From a checkpoint of a small mixture-of-experts model trained on Wikipedia.
Training: a variant of SOAP for the experts, 9672 steps.
Below are experts of layer 3 (counted from 0) of a mixture-of-experts language model. Rows are named router (the router's row for the expert) and show model dimensions 0-127. Each number is 128 + 24 x the weight over its row's rms, rounded and kept within 0 to 255.
Before each expert's rows: "raises" lists some tokens whose logits its average output raises strongly, later layers aside; "mostly gets" lists some tokens that are sent to it at least half of the time. This comes from a sample of Wikipedia text that the model never trained on.

# expert 79
raises: " type:", "ferred", "very", "han", "kn", "ć"
mostly gets: "ta", "da", "ie", " Prime", "ode", "ía"
router [152 135 179 135 174 121 168 157 136 123 143 123 147 137 155 122 123 116 110 145 101 127 123 120 106  84 101 129  89 171 124 103 177 107  95 103  89 126 101 130  87 154 158 172 115 118  82 139 112 152 152 105 111 130 137 129 146 137 129 125 154 103 127 157 123 108 112 120 102 176 128 150 127 140  96 105  99 108 112 140 151 127 123 168 157 117 173 127  94 155 122 115 131 142  93 118 137 118 142 139 104 148 104 140 145  72 100  97 107  95  82 112 110 132 127 120 146  92 111 158 125 147 124 100 181 109 110 158]

# expert 86
raises: "ter", "itting", "ets", "ters", "ack", "ides"
mostly gets: " s", " f", " t", " out", " main", " head"
router [137 153 191 120 110 108 132 144 125  99 123 123 214 109 182 138 134 143 159 106 141 100 127 115 167 119 122 141 145 108 105 128 133 126  97  98 106 135 122  95 167 119 157 143 128 106 138 122 158 133 131 115 112 133  79 153 177 127 167 140 141 128 158 149 124 134 133 108 104 135 133 154 121 114 107  93 113 129 109 140  95 137 105 150 152 134 121 131 123 171 111 137 112 122 117 117 136 146 167 141 147 144 124 132  97  78 110 129  68 137 136 136  88  75 138 118 161 136 140 119  79 161 116  91 102 107 106 149]

# expert 96
raises: " and", " of", "/", "'s", "'", ";"
mostly gets: " John", "son", " David", " William", " Paul", " Robert"
router [108 155 165 120 149 121 145 119 103 133 127 108 168 119 136 131 116  95 157 151 102 164 145  95 117  96 123 122 124 118  94 124 163  84 123  90 108  97 114 138  94 139 130 161 103 120  59 136 103 162 166  94 131 148 130 132 127 120 151 109 153 121 122 163 104  99 107 138 104 137 110 133 121 144 113 115 130  93  83 151  99 149 107 161 188 132 154 142 113 118 149 105  75 130 131 129 126 153 185 140 134 139 111 132 125  99 114 108  94 109 114 118 125 105 126 146 152  90 126  92  94 172 151 128 145 106  87 109]

# expert 46
raises: "ar", "at", "ate", "ation", " and", "ating"
mostly gets: " reg", " comp", " end", " cont", " per", " ag"
router [150 140 100  94 139 126 148 149 143 123 177  91 131 130 117 139 113 111 137 148  95  91 177 123 131 140  95 151 115 130 138 120 119 132 116  81 112 152 151 132 122 111 165 139 114 139 125  87 155 130 139 116 136 144  99 126 131 182 125 181 137 113 128 145 153 138 130  97 139 140  85 148  96  70 119 100 136 109 119 146 109 212 118 139 155  96 112 123 185 133 137 115 122 118 126 112 143 152 118 106 111 178 139 142  94 128 123 138 121 115 131 112 109 129 137 137 162 116 132 135  77 134 110  61  96 102 145 107]

# expert 108
raises: "amp", "iz", "is", "al", "qu", "ip"
mostly gets: " Pr", " La", " no", " No", " Ma", " Se"
router [146 132 116 117 203 153 143 159 142 107 135 144 149 118 101 127 122 124 148 144 108 126 101 125 137  83  97 170  87 122 118 124 140 133  87 128 105 124 117 114 137 165 121 146  84 177 117 111 141 160 125 171  77 158  97 106 122 106 157 127 124 111 115 141  77 115 125 116 122 163 136 131  94  98 104 116 106 100 124 133 168 129 128 143 106 132 147 116 118 152 127 109 124 172 115 122 130 119 154  92  86 141 129 147 154 121  96 105 116  77 134 144 135 115 120 120 161  84  79 109 109 141 159  72 133 103 110 139]

# expert 52
raises: "ic", "/", "-", " and"
mostly gets: "ist", " member", "ator", " President", "ists", " coach"
router [149 166 132  85 134 122 159 123 130 124 117  71 127 105 128 115 105 127 111 184 149 111 179 104  97 110 135 179  92 157 113 112 152  96 127 116 101 122  82 150 132 135 126 142 120 113 147 120 123 142 143 129 142 161 119 178 154 159 144 148 146 115 152 131 125 135  78 138 118 123 118 148 107 109 152 110 145 136 120 122  97 159 101 151 168  94 109 130 127 156 152 146 134 106 113 141 153 128 110 115 128 146 120 136  77 122 108 155 122 130 132 131 114 122 120 149 128 110 126  83  51 130  95 101 158  91  83  85]

# expert 12
raises: " he", " the", " s", " they", " p", " a"
mostly gets: " and", " he", " it", " that", " which", " this"
router [113 141 154  62 160 161 132 131  94 134 142 119 144 117  98 119 126 119 130 115 139 113 118 121 134 123 119 121 130 127 126 105 149  66 123 130 117 190  94 123  86 134 149 138  68 107 129 106 124 148 123 139 139 133 124 148 114 140 115 135 136 118 111 130 115  92 119 103 114 144 124 138 113 112 120 102 138 119  90 144  99 190 125 147 168 116 102 120 152 151 131  98 115 162 137 137 152 117 180 109 127 131 114 164 144 123 135 169 143 101  74 109  73  77 181 163 135 101 114 138 125 122 155 150 120 100 142  83]

# expert 127
raises: " the", "st", " a", "g", " his", "f"
mostly gets: " A", " E", " In", "In", " On", " Ar"
router [160 151 179 113 141 117 118 139 135 114 142 107 168 116 115  77 132 107 162 176 112 126 136 105 121 122  82 115  96 111 134 114 131 135 116 141 116 117  99 116 161 114  99 178 125 172 124 152 144 159 120 130  98 118 130 134 128 121 123 116 130 134 116 138 133 110 129  60 156 147 131 111 111 139 122 108 125 128 106 130 154 145 121 141 119 117 139  74 141 108 120  97 104 147  89  51 156 134 173  70 132 133 125 150 146  77 101 157 140 170 140 135 140 116 138 117 154 116  88 112 114 130  90  90 152 143 105 117]

# expert 2
raises: " their", " the", " a", " his", " its", " this"
mostly gets: " both", "ically", " without", " many", " These", "ently"
router [141 143 137  83 116 110 197 131  90  97 110  87 134 115 157 107  89 137 137 124 112 127 103 103 122  84  84 128  79 123 133  99 141  91 166 133 124  92 121 122 152 129 134 149 110 145 119 102 164 160 138 132 141 157 121 152 149 135 176 135 163 127 100 210  83  85  95 110 152 175 120 133 127 104 140 131 132 124 125 132 135 112 119 155 121  92 164 109 165 144 129 136 136 135 127 144 136 146 170  96 121 163 134 169 161 121 133 136 136 121 124 157 112 122 149 158 132 120 116 108 116 135 143 126 115 135 110 157]

# expert 83
raises: " of", "/", " and", " (201", ":", ";"
mostly gets: " Company", " Avenue", " George", " Award", " Charles", " Festival"
router [136 141 147 134 141  75 134 125  88 133 149  88 139 115 131 143 117 107 144 162 111 133 123 113 137 103 107 174  88 138  85 101 173  92 102  62  97 131 122 145 106 154 133 207 116 125 128 140 127 152 148 105 141 143 115 142 142 156 117 141 135 112 134 117 127 130 101 128  75 156 139 113 112 131 112 111 136 128  93 140 153 143 107 149 150 138 109 123 118 142 156 101  98 131 129  70 144 147 162 139 144 154 106 137 135 103 109 126 141 120  91 126 132  80 129 149 137 105 123  87 118 143 165 120 162 103 123  63]

# expert 3
raises: "\n", ".", " the", " In", "-"
mostly gets: "s.", ").", "es.", "ed.", ".", "e."
router [131 153 131 117 107 116 133 141  86  98 121 108 116 116 151 130 114 117 107 160 139 147 175 100 139 126 140 186 138 147 106  95 134 131 143 134 131 161 123 142 134  82 191 109 131 139 131  94 135 147 165 126 126 117 126 132 172 142 135 139 148 125 149 142 113 122 109 131  40 121 124 149 120 144  95 126 135 101  97 144 144 174 109 145 138  90  95 112 107 165 109 113  88 161  91 126 153 195 132 150 102 118 132 149 138 120 118 169 128 131  78 133 142 111 153 111 128 113 100 141 122 177 118 130 167 120 134 122]

# expert 92
raises: "t", " from", "m", " ", " at", ","
mostly gets: " cont", " due", " se", " pro", " res", " att"
router [122 125 123 131 109 154 131 134 109 110 154  71 121 110 135 139 131 108 145 122 160 104 124 105 192 136 129 191 120 134 112 138 122  96 131  72 109 122 134 119 156 124 203 127 129 122 115 111 122 128 143 108 128 133 120 173 158 129 163 146 141 123 156 140 122 130 143 143 122 173 109 131 122  61  94 119 125 109 114 135 104 193 121 147 121 130 117  92 181 126  87 110 115 135 109 120 155 133 128 134 121 177 100 121 161 120  89 125 101 157 135 109 122 127 123 139 148 117 122 118 108 134 151  86 118  75 127  93]

# expert 32
raises: "\n", " and", ";", ":", ".", " in"
mostly gets: ")", "),", ").", "}", "2)", "3)"
router [124 140 137 114 143 135 133 130 147 109 121 110 124 103 122 146 117 122 109 160 161 130 126 111 177 119 133 133  94 151  65 109 128 143 125 134  85 143 102 134 114 161 117 165 141 148 104 141 157 125 200 109 134 134 110 154 169 124 144 144 131 118 151 180 108 121 107 105  85 113 132 160 115 119 119 134  94 102 125 137 152 212 113 152 175 146  78 124 112 117  83  60 126 105 105 138 133 158 114 145 115 116 122 137 100 102 126 145 135 133 116 151 147 119 145 191 132 113 117 117 124 127 104 138 111 106 118 127]

# expert 109
raises: " the", " their", " his", " this", " its", " a"
mostly gets: " at", " by", " after", " in", " during", " when"
router [197 136 150  61 139 118 140 177  78  63 143 112 160 114  99 102 130 128 145 178 124 134 134 105 103 120 112 119 120 161 119 101 136 103 125 139 110 111 140  67 160 122 110 145 131 183 145 128 140 140 130 150 148 135 131 145 152 120 139 114 122 129 137 150 110 105 127 133 125 113 122 116 117 116 125 106 124 115 112 134 106 160 102 150 182  98 146 107 158 172 115 121 123 170 123 132 143 171 154 112 149 159 117 134 121  65 137 135 140 126 132 158 113 101 136 130 156  96 108 114 121 123 131 101 109 130 137  80]

# expert 119
raises: "U", "C", "P", "k", "O", "M"
mostly gets: "A", " I", " E", "I", " Y", " A"
router [147 166 115 141 166 119 117 127 154 128 190  79 145 107 129 120 118  99 110 130 101 125 129 116 147 115 125 155 109 136 112 100 150 131 127 131 142 152  99 108 146 115 138 168  85 160 128  91 157 142 154 168 101 160 134 135 124 132 151 135 147 114 112 153  88 112 129  94 114 199  99 170 110 136 120 126 135  95 120 142 158 137  89 147 128 121  95  99 108 121 112  92 118 106  72 114 160 130 194 122 134 131 116 127 148 145  92 147 150 154 109 149  94 101 135 138 146 129  88 138 120 136 136 114 135 136  72 134]

# expert 97
raises: " the", " with", " a", " in", " to", " from"
mostly gets: " used", " known", " won", "ted", " took", " released"
router [118 122 106 114 114  79 132 150 111 136 129  88 143 119 172 140 132 120 144 141 157  71 146 102 137 118 128 170 127 143  79 109 121 101 140  80 104 138 131 102 128 160 158 138 129 153  84 138 124 123 146 155 109 118 125 162 148 119 132 112 142 103 145 126 112  74 121 104 132 146  86  93 131  66 115 109  94 112 117 167 146 161 127 146 136  85 109 102 173 140 103 112 112 154 131 128 134 144 138 119 116 138 117 134 110 154  87 141  96 159 123  92 155 138 121 150 131 109 112 126 120 154 121 104 130  43 122 128]

# expert 115
raises: " in", " and", " with", " as", " to", " for"
mostly gets: " people", " members", " former", " member", " President", " Republican"
router [158 139 186 113 120  95 143 135 144 119 108 103 135 119 163 112 117 131 105 140 147 137 153  85 137  93 159 177  91 124 124 115 143 116 135  89 109  94 144  63 149 149 118 142 142 118  96 126 151 134 136 160 129 143  92 165 120 114 195 140 139 109 138 164 150 123 105 145 119 150 112 143 119 108 130 107 134  94 109 141 124 143 109 146 110 119 145  88 124 153 153 143 140 137 100 153 157 138 139 105 133 139  69 149 148 122 117 139 134 149 147  89 111 135 115 199 133  99 116 146  68 150 106 110 112 108 108 116]

# expert 20
raises: "x", "em", "ch", "e", "m", "g"
mostly gets: "ki", "ks", "ko", "uns", "ghan", "к"
router [120 128 136 115 111 100 123 142 121 143 138 139 152  92 172 108 120  83 145 139 102 126 131 114 150  65 154 143 103 146 110 104 175 135  75 114 128 153  57 116  87 119 115 145 127 112  98 132 102 151 141 122 124 143 126 118 159 152 153  73 141 102 134 132 129 114 106 126  69 124 119 129 105 130 104 111 120 104  87 155 117 129 106 159 172 119 131 124 123 153 156 107 101 100 103 120 119 146 162 133 124 142 127 140 141  73 103 146  69 145 112 170 138 143 135 143 144 112  77 148 151 140 150 120 136 132  99 138]

# expert 24
raises: "er", "or", "en", "ar", "ist", "ug"
mostly gets: " \"", "–", " un", "-s", "-b", " '"
router [136 170 167 116 135  96 138 148 142 122 106 104 128 108 120 111  87 130 165 109 146  99 116 120 108 120 138 114  96 135 133 137 120 145  63 124 123 143 140  85 140  84 139 112 124 137 129 122 165 144 126  93 110 128  95 133 150 133 138 155 156 120 167 167 120  92 100 131  92 144 115 161  88 135 100  77 109 118 128 140 111 122 110 151 142 114  99 104 192 173 108 120 132 146  93 108 133 136 119 130 123 134 104 146  80 159 120 110 140  82 108 135 104 117 127 141 127 119  59 123 145 137 111 107 140  83  81 142]

# expert 36
raises: "ests", "est", "ors", "or", "ra", "el"
mostly gets: " cont", " le", " min", " de", " pr", " dem"
router [131 146 157 103 131 136 117 142 149 108 157 115 149  92 102 124  99 108 122 116 102 124 125 116 111  99  74 166  81 149 115 101 128 135 120  83 116 131 118 138 151 121 150 171  90 111 138  93 164 139 142 120  85 120  83 144 111 176 137 157 143 108 120 148 111 135 109 118 141 141 120 152 121 133 119 102 116 107 116 128  91 145 115 133 121 119 131 122 164 141 129 111  69 113 111  83 139 154 127 110 135 122 128 135 123 125 139 133  97 131 124 129  53 149 140 156 153 106 112  87  93 173 182  93 107 108 129  74]

# expert 124
raises: "iss", "ant", "is", "itted", "and", "it"
mostly gets: " ex", " re", " sp", " p", " comp", " pl"
router [116 143 147 124 124 132 161 141 148  92 126 100 117 110 110 128 100 131 143 124 158  94 136 101 156 120  90 156  82 117 131  91 148 131  89  45 100 123 143 144 176 113 153 118 127 119 139 133 200 141 140 117 114 118  97 142 117 157 154 179 140 122 128 145  90 116 130 129 118 151 113 143 113 112 104 125 123 104 122 135  83 141 118 152 126 115 102 113 168 126 105 117 111 155 103 139 138 150 118  67  73 157 132 133 115 123 131  92 112 112 139 130 128 120 163 134 145 128 114 134  91 148 139  88  96  84 124  91]

# expert 45
raises: ",", "\n", ";", " (", " by", "P"
mostly gets: " USA", "I", " US", " X", "X", " U.S."
router [175 140 165 136 183 105 134 133 117 105 148 103 134 114 137  66 105  91  99 105 111 110 185 124 158 127 145 135 128 139  80 116 140 132 114 116 128 127 140 109 111 136 203 160 127 157 121  99 135 155 172 130  94 152 134 126 121 163 152 164 136 116 127 147 129  78 105  94 104 146  82 165 111 106 126 119 132  84 122 131 118 141 106 138 150 146 144  55 101 132 123  96 146 126  99 127 143 126 177 107 103 175 120 128 131 138 132 150 151 108 115 148 126 137 131 139 148 119 112 122 127 136 131 125 134 109 107 133]

# expert 29
raises: "s", "-", ".", " and", " A", " R"
mostly gets: "oon", " men", " women", " mi)", " football", "°E"
router [130 144 154 108 148  74 138 148 112 128 148 116 144  87 129 150  81  84  98 160 112 116 127 107 150 120 129 163 116 135 126 127 129 111 129 101 110 162  83 151 143 115 126 145  71 135 111 136 170 142 160 141 141 154 115 152 149 186 133  86 146  84 158 142 121 131 108  65 123 152 122 178  94 111 122 116 104 111 111 142 149 145 110 149 161  99 128 132 118 123 170  98  84 112 106  96 138 128 122 109 129 126 110 157  75 110 119 145  67 119 130 103 135 105 137 145 147 115  99 110 118 129 132 114 119 110 138 131]

# expert 68
raises: "ir", "o", "ant", "is", "on", "ip"
mostly gets: " (C", " (M", " (B", " (P", " (R", " \"S"
router [193 136 160 100 138 139 162 131 157  67 138  83 139 119 104 109 130 125 131 123 111 109 131  92 179 132  83 138  96  94 123 110 121 134  96 107  91  92  87 124 158  89 130 149 131 126 138 133 164 138 127 150 127 136 111 138 108 136 134 126 148  94 160 151 110 103 113  83 161 151 100 160 117 104 124 126  95  94 117 134 130 123 105 142 100 137 125  89 164 146 124 131 144 151 111 106 154 141 129  71 104 139 129 148 120 132  80 123 127 108  91 169 127 120 129 122 136 117  82 100 123 122 141 117 105  75 122 141]

# expert 75
raises: " the", " a", " an", " this", " s"
mostly gets: " like", " up", " During", " day,", " on", " take"
router [123 136 163 123 131 149 168 153  78  97 112 127 152 108 158 105 105 127 144 122 140 111 143  84 143 120 133 136 102 108 121  91 116  99 126 121 118 126 142 136 176 126 120 135 103 194 127 146 161 156 160 112 113 134 115 171 195 117 149 135 153 121 166 141 158  54 107 126 142 119 132  89 107 126 129 112  89 117  90 155 106 113 117 148 150 110 123 126 182 165 116 122 124 129 105 107 138 147 144 113 130 119 107 135 120 126 130 179 132 136 119 101 134 105 141 139 162  97 115 148 100 158  91 126 135  99 130 176]

# expert 103
raises: " a", " the", " their", " an", " his"
mostly gets: "ing", "ating", " following", "ling", " took", "ised"
router [132 130 163 108 157 115 167 140  97 112 145 133 137 138 135 120 112 142 119 163 160 103 134 104 115 154 122 146 122 162  96 111 141 102 131 114 127 148 112 101 115 159 119 124  95 125 134 139 116 150 114 167 124 133 110 125 201 157 124 115 160 131 133 155  85  83 103  60 144 132 133 115 109 112 141 106 121 103 121 169 147 107 122 139 137  74 116 106 143 140  95 128 105 151 141  97 133 156 170 119 143 152 132 142 112 117  78 171  84 132 126  61 106 110 124 167 143 129  96 112  92 138 134 134 111  88 106 135]

# expert 71
raises: " this", " the", " its", " which"
mostly gets: " However,", " what", " having", " including", " being", " because"
router [126 137 171 102 111 103 162 154  74 115 119 129 153 126 125  81 141 131 170 121 168 128 133 111 117 135 100 137  97 157 118 130 142 122 135 104 115 102 113 120 112 118 141 128 128 128 129 129 120 154 134 146  90 136 126 158 111 140 140 111 134 102 170 206  72 107 111 118 139 136 119 105 125  71 136  92 112 115 124 139 159 162 131 140 143  84 127  65 126 121 108 119 129 138 146 137 142 118 159  92  81 170 134 139 139  92 116 119 116 146 124 127 115  55 130 171 147  97 112 100 120 159 110 130 121 114 115 151]

# expert 21
raises: "U", "che", "Q", "O", "Y", "S"
mostly gets: "/", "–", "-1", "-2", "-s", "-b"
router [132 173 141 141 140  88 128 123 125 121 150 121 130 109 112 101 104  97 158  98 122 105 155 111 165 124 151 122 130 111  78 117 131 139  41 115 122 182 122  53 110  98 132 140 118 161 143 124 145 140 140 122 129 133  96 142 156 136 132 172 147 116 168 132 106 117 117 118  97 127 131  98 112 144 101 109  70 127 118 139 117 138  93 156 158 123  76 126 145 150 168  75 102 136 111  72 131 135 123 112 135 132 126 131 121 147 133 135 123 144 115 136 132 125 141 128 139 124  79 108 128 172 136 120 130 113  89 141]

# expert 99
raises: " and", "-", "p", "i", " &", " "
mostly gets: " Yes", " black", " —N/a", " decision", " white", "ren"
router [148 148 117 106 147 110 135 141 105 135 137 104 138 108 152 126 108 111 102 139 137  96 141  79 121 103  85 159 109 123 135 127 124 114 133 117 104 106  54 146 151  87 134 164  74 178 120 124 155 146 133 147 115 155 110 154 103 166 145  94 155 107 123 162 147 115  96  93 131 142 110 164 114 134 150 101 114  90 104 135 180 119  88 167 144  97 158 143 141 114 168 129  93 121 113  97 135 137 118 124 137 151 132 166 140  91 110 150  98 148 122 114 146 142 137 126 160  94 111 136  94 126 126 109 100 101 125 163]

# expert 95
raises: " with", " in", ".", " to", " and", " as"
mostly gets: " used", " out", " released", " published", " known", " described"
router [143 144 150  77 103  90 130 137 121 121 127  97 136 132 201 130 111 121 133 135 167  87 124 110 151 119 134 163 105  79 104  94 152 101 129  85 104 133 133 100 148 161 136 140 114 133 137 115 142 129 140 110 112 142 119 208 133 118 136 129 148 137 138 157 129 102 110 116 146 137 109  74 126  74 117 107 117 105 111 139 141 137 119 162 120  70 104 114 176 140 161 111 108 128 126 145 131 139 128 119 143 114 122 151  83 132  87 179 152 151 126 132 114 151 138 136 145 117 124 129  90 160  85 118 127 112 145 102]

# expert 114
raises: " by", " and", "'s", ",", " (", " in"
mostly gets: " USA", "FA", " MF", "CA", " UK", " FC"
router [165 154 137 142 175  80 142 124 121 130 176 120 139 116 149  79 120  61 107 104 106 102 187 120 158 126 137 134 104 153  65 110 146 127 111 116 138 153 126 124 100 155 179 185 130 144 139 134 131 147 167 144 113 138 103 130 135 138 142 153 145 118 132 136 139  46 110 111 116 116  81 135 104 118 120 107 133 105 117 132 104 129  96 146 167 162 140  89 113 122 140 111 133 126  84 138 137 124 152 140 107 134 121 139  94 144 119 158 149 138 111 146 122 146 135 135 148 113 109 141 147 130 136 134 146 102  90 142]

# expert 19
raises: "ast", "ount", "ower", "ush", "ere", "ash"
mostly gets: "-P", "ip", " McC", "-C", " \"P", "inc"
router [162 143 152 136 111 116 185 103  94 140 190 111 146 100 113 115 125 126 135 121 112 155 157 106 147  75  98 122  92 100  64  86 143 114  89  55 138 156 126 113 151 143 110 139 145 145 134 128 116 152 136 105 117 126 103 122 116 152 126 128 149 123 159 115 142  85 122 128  93 140 124 133 114 144  98 121 132 121 106 169  84 137 107 150 146 146 142 124 137 114 157 121  79 156 108 128 127 134 140 109  84 144 130 143 131 138  86  89  99 120 110 135 139 117 141 113 133 127  86  71 126 137 106 132 152  95 119 119]

# expert 15
raises: " the", " this", " its", " these", " their", " his"
mostly gets: " in", " at", " on", " over", " about", " during"
router [133 126 159 103 133 127 156 171  86  76 139 111 160  79 154 103 111 119 131 131 145 121 116 110 112 105 138 144 136 122  84 108 148 104 131 131 134 149 131  83 158  90 133 149 141 161 123 106 161 142 118 120  96 158 133 141 186 143 132 129 128 135 137 139 130 112 130 121 132 120  81 107 120  83 108 110  16 119 109 138 129 126 114 146 173  99 138 127 161 169 123 136 140 165 106 110 121 185 129 135 113 130 113 130 152 132 129 162 113 146 113 101 148 104 135 134 158 118  81 121 119 120 124 131 141 131 119 112]

# expert 84
raises: " the", " it", " this", " these", " their", " its"
mostly gets: " in", " of", " from", " during", " for", " within"
router [159 119 136 110 156 135 142 167 128  93 159 131 180 108 129  85 124  96 151 152 138 121 111 110 123 113 148 167 118 147  45 131 145  73 112 130  95 127 118 114 132 140 151 138 139 110 129 121 186 132 134 123  90 135 115 120 127 153 121 151 146 105 149 135 156 139 129 104  94 120 107 122 120  85 105 131  50 124 112 135 134 113 123 129 159 141 146 124 179 187 109 134 115 158 125 108 132 184 126 119 122 131 134 128 142 131 111 128 133 125 126 101 127  97 132 140 154 132 101 128  70 129 138 129 170 140 136  82]

# expert 4
raises: "ul", "ining", "ud"
mostly gets: " D", " S", " C", " M", " B", " W"
router [138 136 120 119 134 128 142 108 124 116 147 120 178  89 128  85  73  94 139 124 149  95 140 100 149 146 128 115  91 161  72  94 152 134  52 134 123 142 112 158 134 119 141 151  96 160 148 148 119 167 114 162 126 159 118 142 113 146 146 138 137 131 127 113 127 120 125 113 100  99 114 115 100 141 114 121 131 129 124 143 105 143 124 140 137 162 105 119 122 144 139  83  94 167 102 110 151 106 150 111 148 106 111 143 121 123  99 146  71 134 119 145 117  69 139 128 145 127 132  77  93 170 170 126 161 150  95 124]

# expert 7
raises: " are", " and", " which", "\n", " with", " ("
mostly gets: "s,", "s", "ers", "ens", "ings", "ons"
router [115 177 146 130 124 121 124 127 134 109 132  96 150  96 162 120 100 128 111 161 138 104 130  94 179 108 112 141  49 171 125 139 151  89  47 106 126 164 105 112 148 141 106 144 145 128 114 133 128 146 121 118 138 159 143 127 135 148 151 130 133  92 152 146 133  92 103 103 124 139  81 130 112  99 120 116 133 115  94 161 138 108 134 142 143  92  85 121 109 145 136 118 112 140 138 130 131 169 150 107 148 118 107 148  98 115  69 172 121 125 132 102 123 137 150 185 130 107 124 126 130 160 144  91 114 107 142 128]

# expert 62
raises: "b", " a", " the", " in", " on", "w"
mostly gets: " re", " back", " pre", " Re", " down", " out"
router [115 141 123 127 122  56 137 138 128  89 192  92 141 111 128 136  94 102 182 113 131 101 118 108 145 103 136 132  83 115 122  73 116 128 113  42 131 171  72 102 136 139 125 139 130 166 148 149 132 132 137  99 132 152 105 175 145 138 147 128 132 120 140 142 123 125 138 121 125 163 122 109 118 118 134 104  97 119 103 121 147 137 114 160 131 116 116 132 130 155 148 107 126 100 110 119 131 119 134 100 145 121 116 138 122 121 123 111  78 162 106 146 126  58 136 130 161  95 102 125 127 157 133 129 139 102 133  86]

# expert 74
raises: " the", " a", " up", " all", " it", " its"
mostly gets: " became", " used", " won", " held", " released", " played"
router [138 131 118 115 101  94 113 140 124 119 132  87 144 123 160 129 142 100 154 140 128  92 136 112 113 139 102 141 113 174  72  89 151 105 138  67  93 138 130 105 133 167 124 170 117 140 126 133 157 139 135 155 131 122 145 132 134 130 130 120 139 100 123 125 121  87  68 104 124 142  97  71 101  69 134 128  76 105 104 147 134 137 120 141 105  79 109 119 149 126 136 109  91 169 142 135 150 143 125  70 147 116 139 139  93 138 140 152  98 170 128 118 140 117 130 164 139 107 118 139 100 161 140 140 118  81 135 127]

# expert 22
raises: "les.", "le.", "le,", "x", "les", "le"
mostly gets: "ou", " I", "á", "í", "ó", "che"
router [159 134 137 122 163 158 124 132 127 125 178 119 137 102 143 144 117 131 191 179  85 134 170 122 119 109 105 133 113 116 132 101 139 130 101 116 102 185  71 113  98 139 174 113  81 154 130 125 145 138 143 159  71 148 124 111 115 119 144 106 139 129 117 160 122 106 108 134  83 194 144 165 115 131 100  99 126  96 117 150 122 134 124 147 151 122  69 109 139 115 141 112 135 109 103 116 141 136 167 136 114 137 107 124 127 130 120 133 138 138 123 127 132 123 144 136 143 104 114 133 101 139 129  94 124 143  60  93]

# expert 80
raises: "\n", " in", " and", " for", " (", " by"
mostly gets: ")", "\"", "2)", "3)", "\",", "1)"
router [138 137 193 104 118 167 139 153 167 104 134 111 143 127 105 117 117 132  96 164 158 108 113  87 172 101 133 166  81 176 116 118 161 129  99 119  61 146  70 132 126 162 100 139 123 121 103 125 140 140 145 112 135 149 118 116 145 123 143 148 136 120 161 170 128 107  96 104 105 146 123 142  98 128 130 119  92 118 111 139 149 129 108 157 124 134  89 120 113 126 111  85 141 129  93 127 160 155 125 131 119 127 117 162 103  86 112 114 120 140 116 137 138 125 131 195 144  83 121 126 122 132 136 121 109  92 130 172]

# expert 93
raises: "ad", "ac", "ar", "y", "and", "over"
mostly gets: " \"", " (", "(", " (201", " (C", "In"
router [141 142 181 122 129 115 150 119 158  94 119  98 148 102 122  91 134 108 105 138 120 114 143 106 136 126 103 150 120 114  68 143 129 129  66 133 122 123 117  94 166  88 122 143 137 145 159 116 194 138 131 111 116 148 134 121 118 106 108 146 134 117 157 152 126  94 116 100 135 155 123 148  67  96 132 128 111 119 112 140 145 127  95 150 105 141  93  95 177 121 101  94 122 157 125 138 162 128 159  76  94 128 121 152 122 135 116 107 122 162 103 159  95 102 146 134 140 121  76  90 130 118 137 102 144 111 105 159]